Experts of a small language model.
Size: 13 layers, 84.8M parameters.
Experts: 24 experts in each of 13 layers, 112 SwiGLU neurons an expert, 3 picks a token, a sigmoid router.
Below are experts of layer 3 (counted from 0) of a mixture-of-experts language model. Rows are named router (the router's row for the expert), gate (a neuron's input weights, with its number), up (a neuron's input weights, with its number) and show model dimensions 192-255. Each number is 128 + 32 x the weight over its row's rms, rounded and kept within 0 to 255. Numbers have three digits each.
After each expert's rows: "gets" lists some tokens that make up at least twice as much of what it gets as of all text. This comes from a sample of Wikipedia text that the model never trained on. Tokens count by the router's weight.

# expert 22
router:098154154143158103141140152177152119135181106139087165071197117159139147206113088121126085126196097095152140084106111123085160143117149094184121131119147119103147103091204152143071142088151149
gate0:126160150089135106120113138137136090125103121121120157145187110104103081101093089171120135129173131106044091099046123089082114143119112123132089091095080118177171134149160124147124075153136137
up0:106131098159135137133176116081113142123092110102101054121107098185117138125087143110082093156122133166104087111125142144117079113091115113081110102142134167119083155143116174130122115174105080
gate1:122083176117133124146092145138153148115133112106139142102105100169147123161173101104116123083127159131139110095084143159160092128079129141079109133229124109168088141124217071187115127108144085
up1:152111133130083118171122074168180117170071111144161145132135113168150119081114156091090059198141075171145082090145105156132095128142104143152142171159145108142143103105096180107122117128058136
gate2:107140117069108184134139132100128093065206114166158101083165163089133127118108126093069093158131092125182176145080048092141144121107139158121166165071125131156178087109073110135150094117094153
up2:141148200078127078132104169142103130101189153083131173082147140079112139212131174107081141154147182115144067170141140166079153134115112125146129137122105122072152111200076112116123135141081136
gate3:103133126140092115129127137134181113130127133103150161140095068132099166125169086150062132069095139129061140104144123190139149130120093073135105152141147117124147147129143097135150182130088090
up3:088165112176136125132030107123149107135167168136119168145127083092088154155172163119098158132147155083065176102151097092066123140171084122139166128104111142120131131169171200162155118102095058
gate4:126160164121145098182107179109094118110109136123152096162133143089131141140172053195096132060094107109149105139144116135116112133139107149118107127099140113179132096061179148143129131191100124
up4:151120176160124142122144152131129057111051130122116122161091142129156113168114115161166138050133172114140137089127101104061102119117141138236154137152153096150182147116113149149081171145123110
gate5:144141101037080137115081139105137081175113074152099129112158172125141119140165116114184118163169164130165077065071119147114188148131140155145105087120133160134094167150094183110148090148110127
up5:147196169095186140196126171155115147120101124181072161133159186109173093122127160123126174113151197137113097139164152162170138107133109144133113109141239106147121099149126191099117072099118077
gate6:138142162089058085123121158178153125172134146144181117101069147159156122147154126194114121086098162162181180105119199214151097128128082127163100113117178094084093145078130161091165122144116150
up6:126127126145136114146120155063084118160111186078144185122155195115157062113045098105086120162158121061122088099116148126159090169130079137124135109169173157108142109079143126148152069155103144
gets: " ", " by", "er", "or", " under", " name"

# expert 7
router:169148130118136122131212147127183080166114125101102116125181054151100124173133111068115076128083125112127163136120183097178164120122139059079120136108118162115110187081075137179149122159076045
gate0:125157189157078095168175169105095090063127150103112156164074129137141055094190078118107117109172118149078156118151116100064126147193112134137096115160120107145108131117118053208158114151124133
up0:203132124083117163123154149071152078160083141162178127078166198119145141163141175131142158097091132155112141204128106098131148112096124133185145209093158041117128103135143108103128122101168139
gate1:110049147169106156078132090140117130083160173137124107133092141125114157114186177101149128084056130117186171127139133102124140160115107124110129121185090129089127172128130110112124128177171092
up1:079120126187112126171118089074117131125113112135093176153092116106141101108129080175111139123179102203149161128104100114098072120178165150102085138049111065118145123109136099105127155139192101
gate2:096151104083112171121136156128142094095143107106147140129125193109134084124134133090132153124143101153112141138100161098092075103148152143064112152069118157193148107130112120088156158180166115
up2:143124169150126145120078153092111120157185097103138133104123116215164127125184144144102120117123141126153129140190124128130161176103106138113113094120156158145103114153080139141085078175093114
gate3:144151122159096172137149212121158087082060136114140144136224125119142097132102104123118153156142077152139086129110169109088072069143088132086131111137117096142127131120103089120142150168131112
up3:180129168121134162106183144111136073128117077053165206138150157125105111140093064096130117124136098167108141108116129106145107099141139109108079135153149090177150180128146145116109202159109123
gate4:134149185143104126057196101118149080140130100142103136088115118130155117137179146125112139176089100140075115180153139149074104141163072125122169142068078130124064094129081176115167160149154098
up4:112105126145136100113119087124141071139162134092131162092193160113131081130153136093151130161123153063126168132143138102067132132185136149168114153160148142106128065130178178141129143102113154
gate5:102133146138138132156105169173114149151087103145111130148102112064080197157107117165169091088146151132082153159142142175191166145137162083117060131111107086138132133093121110121150155135120146
up5:176137146127110122108185154155130121118084077111122054117213155192131106086167049087138137115108050137113106168122154110123122148129112141106117141118105150128066098109077090136116123090104160
gate6:114122117118108190134181133109117096159108130125147158127110183134128156099107104067145067162144159143142163142061178120098130107134094089123146145091155075122106111117093109174049168190131137
up6:175131117110115164137114150101135132110141101101097113136162172126145102176181115136123114141145115102159107102133088152155155136096123105135090109123105134122133114172137161119121168154119149
gets: " ", " (", " a", ":", " station", "%"

# expert 12
router:030136044139170125107154076092097138127161132093099080107123123117091153145139149109125154096110101144112127068160135075150129139181156073088106119122147124122134096138077082161106125154135125
gate0:117111147175153120123109168134135058101151125170123140150121142093113144108115193128101108127093117144061062100157159060122093143192088136099108163167128100122137165129114135116126172117144194
up0:240173118137134150156113159080187106100089185135189131141157058160159115128154103173129173186154138096114152108090111117143141134112118119097141141116167143152156133090138107132138156124117098
gate1:086132068125139197107177133098078158184111170076139155152155156090136141155140149099201135088074113145109109140176181077163145125125120117133122166157165148180109142141106106178101121105140145
up1:188108171132146142152155114192156129128111178158101107134116125108093125142192127156056130166130135120103073191162070095163123116125091146102117129108158155089114140118137212125112074076094143
gate2:088072118146142139118082151109076191142156132126111094140092141118125108132175124143152130057085131152127128162159137100099135096124126094134120103111185155116107141142139077127129155136148143
up2:128136215175139075129145111133154163145152194157105112170104127122118142109065140172077092101105119152171156109163176114176148139125117108124037087091159136117113105093152127121084182072140130
gate3:150145112164152118084157128128146137158153163166167117151139158135049119105158152098117137150164080089082105181069167132113088123125154165131143151081140137123139134113157169184080127126133170
up3:141144132151126139205153170156146191093195179109107108215158073158168108137090124130134131129106107175128215129123157140096109153105047119158118133134152157149176108142125156072128175105109126
gate4:114114212154137148139126112143164194160174106137155126167130062102134093166225139141084153184105173114070136182122112117135106133095151101167099106122169136147109138130153151168186101150130106
up4:112150127137175088115159077130177132173083155217129120080184061111107160092119138153177116091145143118124153136116112170158159130138121128141112118118154106140135110146189134139174066196180045
gate5:086125112140074108139065134163167127206082095121153167148093118097082149143127113058103156119127177085135181228111152139075094155085144116117116131121075144138177119142142118128109170143144135
up5:091153106198098111069145125157163111111131174077092177159140115108091156177136145104119091124104146075110136078136146093133153123047157146118070116135151156196132124151123074136120122153077124
gate6:176178147072125146105087122133078103170133114129138124104067038108098090050095120184080158157115184123085098142132164176154199113126092094156103103110105097180085146159152140133151130135098105
up6:140138129164094068105131098187124080111124078102125084112145109129138137139167073162103139060149143162129125157154167159166140168088125087158106132179104170152094122153114132155088088139099107
gets: "0", "2", " has", " The", " T", " announced"

# expert 13
router:091124117129141140110139140068198092176140112180115151146155095168104143094119143087133130161128083152125125153119168118126059182105181057130156132120149107123131125118166104163130173113112111
gate0:114088086133104181097164164126132155080098158127119124166121126100115167119112095099120139133109146160102103067122101141103095159161166127138184099183119140135143134178101147108128099122093067
up0:167148177121068082141146142056111114199121157042093124107101110148151117132092106167121138151146107133173163068135148088148115131078098146061086116160137139071098124111136097127164067079069072
gate1:041121154140176149160153219118164085190111141169142125097080122132197159180044057143094071117102068107136146128103099062073128127168139084148156128144095119156130124109158122070107110130114128
up1:152104163133191099095145126113120087193126107130150068128164091146152110104105132126144151067188116129144085080127136131079100130149130091157162147094134089147165108104123114107174097133134159
gate2:181137127120130111124119115107143160116096160112122109116099113136158133101117198188117147079147043174133183094081135136150167148080128105172172112118104116183152112152142127124187128151101180
up2:104108104144141115169175104071129150158138123140107127137122090126148134123090094150074104072147114077129150075087111093171183171092096075221150135098099152185180145131119158109120137081124124
gate3:131152144130120165128151110156139161151080122158110153054187078129115148130152148159084145121122142147097151089165087081151164179150142077168098184135115174090165127143148179088190104109057125
up3:147154168154151160120195058126113171096132141119061121176142096134148140100144128132159142085104096131104126144140116152144123074103114075143127158194135120117127139131169139114126105153144133
gate4:107133158151138143137147108129135124150134149200150166131151129098129115144088189090124094126148129114195127110131146091119153145140143093149142076084107160133109120091150158073139138182105112
up4:135083093108160132146099156126064155123141116130141120119149148110078168092155113096162159094092197116128160100135120140159104132146108139122157156130134066094075132178059144152139154175137118
gate5:156125159120119137144157125164171051094150121154121138061170178098071133121073143169075124141127135155196124120098125147125105117089120081110172079132131182131021097095136069128143164158103065
up5:174157208162176143107178128145157140073114162136198091120150135158087157134164111092116092078187165088102048116120158098115085084102156162216076114127119060120132085114128094121080156138113126
gate6:103148185128139127164141149121136094149092123123071151148116123104188146108102141133167083123067131149139132141169135187079113101112115179137082163057156179117131082144127152095164192122210118
up6:060042156139112112141101151131117152116122129168107124161133140149066152117199113073158130206101129111106130140149188171111171158103150117121186083118115013095152111177137109131157203102132174
gets: " ", " than", " up", ".\n", " York", " —;"

# expert 11
router:146134133141144147146137124136139114131162061179136086072195111136111101158114126130183121140167116099141083132138121128135099183127116077092074121109127126127120157132127123173124171110069156
gate0:097084117162121159110155061130208102135117151165140127162174082116094197128174074144124063101085104091132106132077133151162162150111125059134111083110165184117152071094120119107099119103166143
up0:125130182129154114065141110140079143089146146149068158098130132107087120116130136063111082166041122125162116117141173127136092064074131114061165113117146195136124181143119124071145165135132074
gate1:119107132149120150143116168132092091142122173131172199152092181136096131139183115143069121115126136122116134138181131155120127126111127121120113141143115152129187094146082150145155080120112144
up1:135141119163189127108180123111165096121081167138093109145114128151134120109098059074116089114071092115171105144140087132170151184079170133141146065065069107059102108140116114112117149115103104
gate2:116129079119124161182151150168118157190145137188177216142140153127148152122192127120118142104109150149128174127122116078091126129089129137100183138129103091086136134095154128112129096046126169
up2:139112102135163137113129118119126098127154053144110115050128103109107088092166115125184148176112157086128123102096094146074146103085134155163114164128114129155182145089190141087086161132136136
gate3:157097158079130137093142147102091113138127068089095164125160177172137173160079101128113081152136121086177109111135121180196111118101139116110142074080092101143109129167176145132116185160111109
up3:128129151122132133106148172109203084148133123168138173151195173113091084124119116149137132155140159105101119182079110130115140186142048092172167146125121049096127148147120191095134137138141128
gate4:185154127102091151134083204090150126076163106091097129064188125061145082116058073118139074152180142110130099120063116124084119133174193059198071132086151111127054111092108094166118111097135146
up4:052156163144132141107151175230118133139082174092074159131112087167161125102090129110130125104129091186178119095139138110148139129141095114111138152190066122126152105130125135145147163109109111
gate5:179131124132113122120130102159118113136119083167153143081191122114127130156172100158158141116118112159098143100134091091057114122097071149138115145144089109100159119088206103130096120182108136
up5:134087159086128066103143088148145086103166103138133128209092125145135136121152097111099134125180160108169107172113157096123133172202115142131126100057129075157135141158154119082175164117185210
gate6:124138077189092122145151074096122128123168167157138135140152111096112116084090121138124129090119155112153083109158123161110150164149078106141170118155108149107141156101117124166133119118095146
up6:111145110166116159097130112077059134061165113142091175110129208096088151148188091145043163126074106182154101075138160142169105103190065135070096198087140154164108070131038140112113125129118114
gets: "5", "3", "6", "k", "an", "am"

# expert 23
router:099199109137111173139154141094183136067185102102126163132169162100172048149177174076186104123102104088137089144098180082140166101155139092121087114090137121106145134118108129156089202140093157
gate0:101086225180137133113147108105150134105107146123160107156121092102141145128105143152165150149126167114068082108123167097144121094138100127070098135118144067208183174077137097122173108111103072
up0:127083082146148169159109137096145114092129107193150095126168158105165115079104143093197154130116170140086111168134091160112130134110108110105128215108110158169124076121064123118167141153094103
gate1:125143202155112116114112078115111183112141184144116194100152141149099099138034117093137118114087070097175171116151153103075133154098131093126099141137128145127140161090114085106147115134187151
up1:131135117122125088142165106108189123120152167123114128146145172140096163099077108123157186157165142160143077116163156083072167103172106094175062071084112142089162104171151183127084185105205157
gate2:194089121137080135142157132072160131157137152078129079123088167195156048078185123136137173082106128140098116154110102080127124169182108115134107097144123125144150163138127152158191071116138102
up2:133094160148113102094111144076099155154077103078111137065123190109146105097098116165132094156165101162138134149107126140162072120135095144184171149147120093158063075063098142148158126113114151
gate3:084169148109172140099111150117132147149149083187135110157094157102102138104057131107183131117166180176147084149088166109157117155135085146148137136118107129165140158120161133136139160099123103
up3:180137134133067142123115072131116078194137149098163178122197140163118128191207143143127117150064197091146155167109160129138212068133136105143156131170132131118130115128142175114131133148164135
gate4:092146128141100123198164104125110108091145136200115066171128123099155108111101202114116105111166144050167146136149162127119095113074070147137022152146107178153126187102107160177141142081117186
up4:126143134155057128113116143179126119134095131063152131094110176146107129182133047130172136118078149159169143115137130174195119142160106124090121093159098131149131117171123141154131094121120124
gate5:142114140185162120118107146105181204121096110072112093135153123103166131130160159113130114074096135086161075192145141107134192135104119125131114060168144155165101067121155082142142178115079097
up5:176123090104100127119156091140105137180118142047089072125080144126117162123138120143164099150065074118151171146129096144105191073116098117166130104135121190109108118144083121148068152130148114
gate6:126132158103198086179137166138138103121094130098109107114173124130151145116119130137139083121146108178099129133129180163142111145121118120153114129105149118091153091120126149146068082117143161
up6:123164185095117130111136133169182142104146077079123091134140180121113107107160098151121147090122142039125091086135104073115121097139130106090153126137098112128076200133171089126140171119143174
gets: ".", " a", "%", " an", ")", "|"

# expert 1
router:090125146150183137077171087162172173118119104151152112097212110139171069171183114096161119131094119113122089140125109126090172118080121097145119078120136141095147140149135123084117096109126174
gate0:152120172142171167215050141151121122073162114141161091157162098172096147132105164109171136093135125192146117098113119193158163135142216065054150117140156117158146139199135099180108116104148127
up0:109167063122108174141084100105079133210137218083110146113122125124130141158141148160100158161128097165099167171124182134102080082124156201071153158079091122091112096077150113154127129129167161
gate1:120100205113106123170150097101157166123142111125175126122134110148122126114095149142149178143139106099156107124082124121139122164134029101114089193126099145094119157162147121118087130096158115
up1:112153124119154113150122164125082112107175074107077112148082102086089065137145149115125151155149133146151071122159157198117173062158156117077092096080139135136099141196148131130156139066143124
gate2:080117115112129141113140091124195094104109098118169075072140085182183132139143148169150134159133170164109116111111113179138161159119120113108194104104113145175071136196152174084170147090168166
up2:192102178077136107160123139097092138154142168146066094164118155090115122131102133122188114108160106104154139121141119074194131138142126121172144120186125138154146145134104167143159129089118068
gate3:066162194098158128105187109124156147117132075176136082097188102106165167082114118190145170125125102138173075140143124167107178170144157136146097085132127126134156179126108117066153189102117171
up3:140147091164147190146097131151114133069094131173189148184177080115183100137104064132138158159106133136151095146165159144139110116169126164114148135122121085130104146071153100122127122116113146
gate4:205140082152136100153127141170159118089105102094102097098081115135115095149132203145146160079123105133142082107102145178111147118158162089114125155147158136159157108071122128132097117128078087
up4:142171082119107168095169158181119124092081107122105157113186150111119112071117075107121156120135084122090068252154127160130155119152151126116093138133141174122115099152121133092127072121158155
gate5:233162165124152093108189122119122162125169183109140106143165144126109186097101189182177159112095127071183139170141190125140081085134115163127103189183122103138137118083144100081152167094115094
up5:120164159152127129042175109199105161177173079157164139158123101151089146174158126086138127129125110125176174148109087204163125119094091131138154101172107187123149154160230137076064079140114164
gate6:111090100113140202104129137081123102118124097088130099108125139162165143157101110095114176108116126108141117163114164092188122113136161100150176102107139082127170078108134111139126080171187180
up6:134079138121206120129163148106168088105160123144112134145194117186142176174108122164126107125150116114087110192135100135071148112153170128098125152093140169143153124108131125077136082104111178
gets: " was", " is", " as", " were", " are", " be"

# expert 19
router:079198127153116168139165066153130137111143169137108090123143135081117155123122083105124119100169062157121085120157148131163152073166104116149096136099110035151182109129062103118154114054123103
gate0:143171121095132122083113115092112122163174121131184121107138187081092056161134131105175151082160117129128172094094107162116111111088104130072129112059140171101087092119113145217099132125152167
up0:086096112108174060108140093098129189135128106116107136153151151163128091164143160109156140175182072159085163072068095154109105132100112058164146096117140188142106096060101102134122126138135158
gate1:092174131108186171159103127133127119136101122127088133073133159141137133108214115182111092088166116097145131094137121142134125147132158156121130147143158156169183143111163166093115170140138102
up1:091142112176122096110090123139069150137092094091080097122134084147141142081143162072150124073093099072084110078121112144131156105113113193157136122107100126149153169163161135121115120167129125
gate2:136092142163084097128035120204115160156132105180068214056138040122080116108185138142072120098174119155094122100113173163123162164124086119120114131161131136154095115144102103112099146177155157
up2:144125107111120068117146076111108159133099139154127131144134128127098067150180136124087090143130095122190109176157162183163140131084113114124119138143098157170110118108105125095079154158192147
gate3:149115170128053123133106130160137205183159090146125096148111087174151152110206099115126158143162128145143125119070109155105134133106129142137049108123123132172152166103151159097123189115114174
up3:131201154115174135096127179146139117149113126091103185168123154171117124098143128104113090107137117157199132163124192136195149185093064135192107132093130121105139175103124095114097104095092125
gate4:173128104078133155103157113124137205184159147110105084026151138127166104116091127162096094132109120169037139133138117112141079041097119110092117175132168137134150143160126157189197181129113164
up4:140122138098099165134157144118174140144124170090116064133169076128140140102141109183122142111119100137071120083112171112148066064145138172114162139134141135168158111118076079143139083141137077
gate5:161094135181112087112144108152150106085157151115070089113171140167168144119117118176149155160108101094087106150140083158124146098118137125200105169132148135103121085130119138098094145133113094
up5:105134094180096126056115075132111150142141152156179126125151167122133152148127088116135169134180123138095051117157097160182095204095061156151082129134103139107154121164151081164165111165140131
gate6:193127124128102119145136106100085130130114157112120161090105151131075136090150152184154163107163125114098113157133162134123155123122124117142133148158131094132115096147114092119172110179125172
up6:093134092053147191109131126189148100160157148138142162150138116141156118118101132104060147115150127111114162122139133109160132126089146092140068141133101076051166126102144168187098168132113113
gets: "-", "\n", "|", " |\n", " (", ".\n\n"

# expert 21
router:114132182167187108115136121127152055104145125135149160126089113145102058129092129119110146158152166090162083123076096105074118129160146106140151135119160174122116180133112123135124181127073115
gate0:136106135173133087154150169192119110153092132126126104126110124110164054125102093110091146150075066118126085146136130109134144130136187120109079150159161147146112135132138149190181165140093151
up0:131114088102139149173141091098100213172132112122108087152103131126120176149109066184184135086179131137140138130173096150144125131133095139125130182101170109170148109068129097166163121137133136
gate1:116098102133129091177148139120148111150134076171142074149156142104096096136122101125098145161117190171186131135153175090171132133129167107109111132114161145108106127153079153154094126133096122
up1:119113106045119112099149066145174173149105126114088156151140166132157160147097163143076129175112123126124158107163113095169165106103067079169160110131142128116104108130144188093115121140155095
gate2:180135111130088098159150139133137113062132084153098131146107101154161107131111147087082109145165012136129120136127129117187135163144074159137128098136128141121133116101114074125117132154109155
up2:159156129162099099113126111087136112184079101083167167126135125105202089133085141118098096152155130057129099170150155148103160116140153142129131139148091127131115151080066128161153131145157117
gate3:146110144092134115139135102069105138128116186109121110119130121139142076119174093098198126082178189113190107153155176138215139130158114096138142122109111160127158117107124148134171159131099092
up3:083093161087154135166147078173080142093150155115152146094107089141128201174159182132047150150133130115101137147150174153115133156172165167119205101198096135090053095138116151076101168121111101
gate4:156116085106178076117102113143091106121095122118093147101150093187110106120134140115130121122089112110090131134100134128141099158158056033138136153155110134142106131103168147181104126125105023
up4:066077172149115097157089166142084078099126132151110140138082083149141143123104138146102140189057140153157147147066167076103132132141108150136127160091107154095147144145133118198162117148131105
gate5:112127115189081102125067138134169114153141161120113134123138127167079114129158114129112195107107096136153122120154105152204101090094096153101152167142108126136083087176127119164075124159138111
up5:119100111168162157142147146149166060090145123158125125105099052152149121125107156089119141092120095148148161098142112132168106120154135129097210121162122136152113149155150090111099152137101144
gate6:060140142137161166117167156100105094083164101197098101147099124132149143114119132113161161086134049117195105120095063135093118162111082082156114127118093066112123144174159165110102149172184141
up6:138163128154182162167143126080167152131132185136169104128168133124193074170145126160115097106147075103135112142120182127150134132096167121098112157130179101122091138074088145150103078171127149
gets: ",", " and", "),", "\",", ")", " for"

# expert 15
router:125101120135215092109148124136173111098155107100130148148156071130114155142146160106113184077119093129102091115157137105160150133099205094126106118076124128122153173034103085185087185148122128
gate0:114133112146100125153137128163139194119173131156141128097118156073124140161137181126165102114095101130108087135127152050125144113162094126163110151083146117118107144107086132102171191124138136
up0:128107175101156140102101131103149125136112104142121144119109105118158144095121128082111128106106146068133155153081127120114138170116185180136127143079119201100106176060120076109100131112163162
gate1:153153128151163054124080128126096128070156179107132120121172162123143151153114130210096127132095079094132106079200138092119127212087142073159153103123135116082116179053115041152107163065142072
up1:158117150112135127138087119140178118097137100165150134144150151132127113145149106122004120092172117103134115160126121165137119148185153133126117109129129157177125120131144161110064118117098126
gate2:087148082105062140123122164077141146100156137137162107129184151032162145134126155127152139138098131075143133109115101129181121150144135047150122089187141167066162198131141168105098112156091169
up2:172115045104153113148171085111112049096153130216078133119141137146078133117140067116126072153188138165175088160135083149100152131080141150080116128204110102151137094133122164146186172126128138
gate3:152122124149160102097192114113144116102144140155175150104091109128108150140177114112120097107136132117098109139150117126130139161151091083161110128136145170119143107102114138133126164166122129
up3:084103109125130156175140099041094175133141156129150127104096141126148133140154156169127114075190135147125120109133127198149130148166157190160093102108130112157196147164106089071124150150097131
gate4:103097147137115119124134148182161171107127131067165083179100123130139133116108157093123153152177150151139183110173159056083144149176119064076112119173156141158151109127160179137177090195060111
up4:139157143121093070134182092122116110156078202124109155107152058180174123162143118142171087115128144145055094111159127146163153125082092151145050148091086163092153094119101132147105117125163181
gate5:141146130065093165128148136093135110148118156137158129091092182078118165089168139106102114136083124152113176080161131104057147124131105128181088139134166108176153187125106140072147113121099113
up5:147126148096114098105094125167163121080122153101117102205089067127054168109128124112107068131142122176113132090241111123148134104136150119129203141122129127100125172116073152119181131109150135
gate6:142134098120103182151133126082132083102136169076127115144114070166093139126121148099211144095122165177122155102170173118141074132170133102144132125084097149129106100121119104150092183121105150
up6:150051149107122073094065115102154139138088192138087192169100044135121179131092116123131173097144127121159116152155154149178119166080167118144142159114135145113146176100162089139144139181136190
gets: " ", " (", ".\n\n", ")", "\"", " were"

# expert 3
router:149083114148170134138150135105159092135120135107103133095129141130081163131151074124123108159112159139113117145143224109198114108075114089104120151081133164123110123153096087124125116165112106
gate0:141179143147166108106074201087145136060161099144107121196164156145105149180105077098114125108158053137146180153119105091149147151118130104124101123110154137126162135108145081118179107084100123
up0:114147120137098126205129112091111114134141180114165053100148129158136101118093148164137148062102114108134169140139192117147094138079107073118185140091124103159097198147109129152132114180139146
gate1:103133072116163106148090076150073138130156063101151162111102157092078138102114085163150111138206157170125066133174094140140120118143192110127130087124160116101157157162146137128071148130135133
up1:141142184186112103154210168074108138118170105086144159126099167144130066177171124154101125132204118167169180192100131144165068178084137145129126151073114082102152112148153120105144151162119093
gate2:128166107070171176079118144175187105148150136129172185097149095172146150076139111110103112183090169104117065088128124153129106126116141055095138149150164087166130096129115106122183162156156141
up2:190194120134154059149143130074113108113150166116208109142061118154124150123073146124155078118170088142067183144131141143106109155099142109053062086152145102104181119126095176127082134101121133
gate3:100190135104114113165150132117079134155133131119171151142115133132139102116127096136088106131167131165126079091175099126080118120109103161083170119152092083176110125174179148174139171107127168
up3:090126159124112154123180198164095111150113131125095117087130170089108122062150084114192118120099126155116137103100084150138153142148131066089052141126086162105141144063077114079088096132121115
gate4:182097124172115121173112159044171103098175145142130138166178138162148161098139153123075137117139142062122151087148177124166119099163132107112135105078117113152205102127164047111138133148073084
up4:101124131084150145111054072185099153127163082065088158093145098068172150081117073120168074097156125146139088138174098102123121107064100141097149122151092124133131128177157142138155139113194095
gate5:159097102174122123102117145148137079104136102169083174134156071123098165091160066137139109128121118159169169169139148075132103133148125117146126202095094116102095149146098153176099138167135092
up5:106138119090150143119123123048090137097128106194140162104110123123150087102133135113118114139089184154103190129159095147091125140104167149127145147142114119115149120120074091114096127131168081
gate6:111135136152110105093127186128157042140120054166139211119112067136159183158033078098091121131132117135167101129188167160118148128099132119131189153098104132181132113158131113143149163116097124
up6:115165153108160115107137176129103078164107179118039099181145092131171088119135130099170158164171135114155139130099099098142162126115173121110112153104138161135111132168126146182116121139140124
gets: " |", ":", "-", ";", " /", "\n\n"

# expert 5
router:121115106088145131121127108094106128201150142149105088119149081090127151126139110163158109152121133110175101170143127158147187137093110106163092111132170175131156103103134155153113164155120168
gate0:141135152125116162076096063109108123064133101129111167116101134149152094128174195135116121119091073102188072131120143153072087036140113108101140110092102134098097114072100084123113183159109163
up0:161144047094169197153103089064102094133097096108169152134094102082147155170179165126101147149111100107176101122130091161104092140128106108110180121141100121094148166128160121129141177122127169
gate1:128100117096125126113127150089052127113165139099115111097139057136189096070133100129135156134135132096121203057130074145124140149189130095147102145106142093107148100157155121124075122123149168
up1:161071157124139188128104182133137078107128146155142148190136133117107145158139114045103117095109074165095146163138169114143127122131136118077170126145113153081113123047085090140144130088165165
gate2:142068086070105131134107166154164050096135149161153117166160124155158141142073141093134125165091136172128125089122119084195067084107119129040223151130067060122166106126133113147142185088155069
up2:127145106108129157096108078127113102137164059101155041117153176110149078176149140152074099120105151128098105116174149168102122094107224091131087156060136147097111110186170167106139131090123149
gate3:095035114148133089127140196118064142132151104136111071104114146104103093154224148184090157140117131173093141154109128152102175087097181123187093177091112150144171103137128127103185153089151129
up3:140119052099082136133141154101129129118108138133161115095114123156079166115101085103131139170053159077094120139148220080186111131133115146091147069101157092098117114116094139163143143139152154
gate4:112134110103102112099129115095085092186100084133112100168077104134157104151128151109123122118075108174088149119162101162171130125150162142129181093108076101086152128139151091123184118110145095
up4:139131151155147058111145136120081195093151153106055099121164148168186191149121132167120139159054105138165125091153086110100107108122148163091120135106137105134152126093142096145059111176009144
gate5:183143104165176169140081125080130133113140099122121059122143123169140164086111097121142108111123082086138118046110116104158132193168066108127105153149120138115137186167175133170088098113116184
up5:174067140132110141150102162119163060129154131149128135155187114114074127163097165127105122139126107176084153112143178122171191116116131097157175094102164120125168084081120111121107104145180098
gate6:118188128107174174156107095105092114203107145140157196140076131123103122032109109120128109121148148145140091136063092138143135109138194121133088126173150137109119127096084137148145199094102176
up6:148148144141094106141138139098087101145180088136107200169159106133178137149139143152120149086129132124124145126149135133150150153121084115108124154111144171126175145110135161138113094107186129
gets: "'s", " his", " that", " he", " also", " it"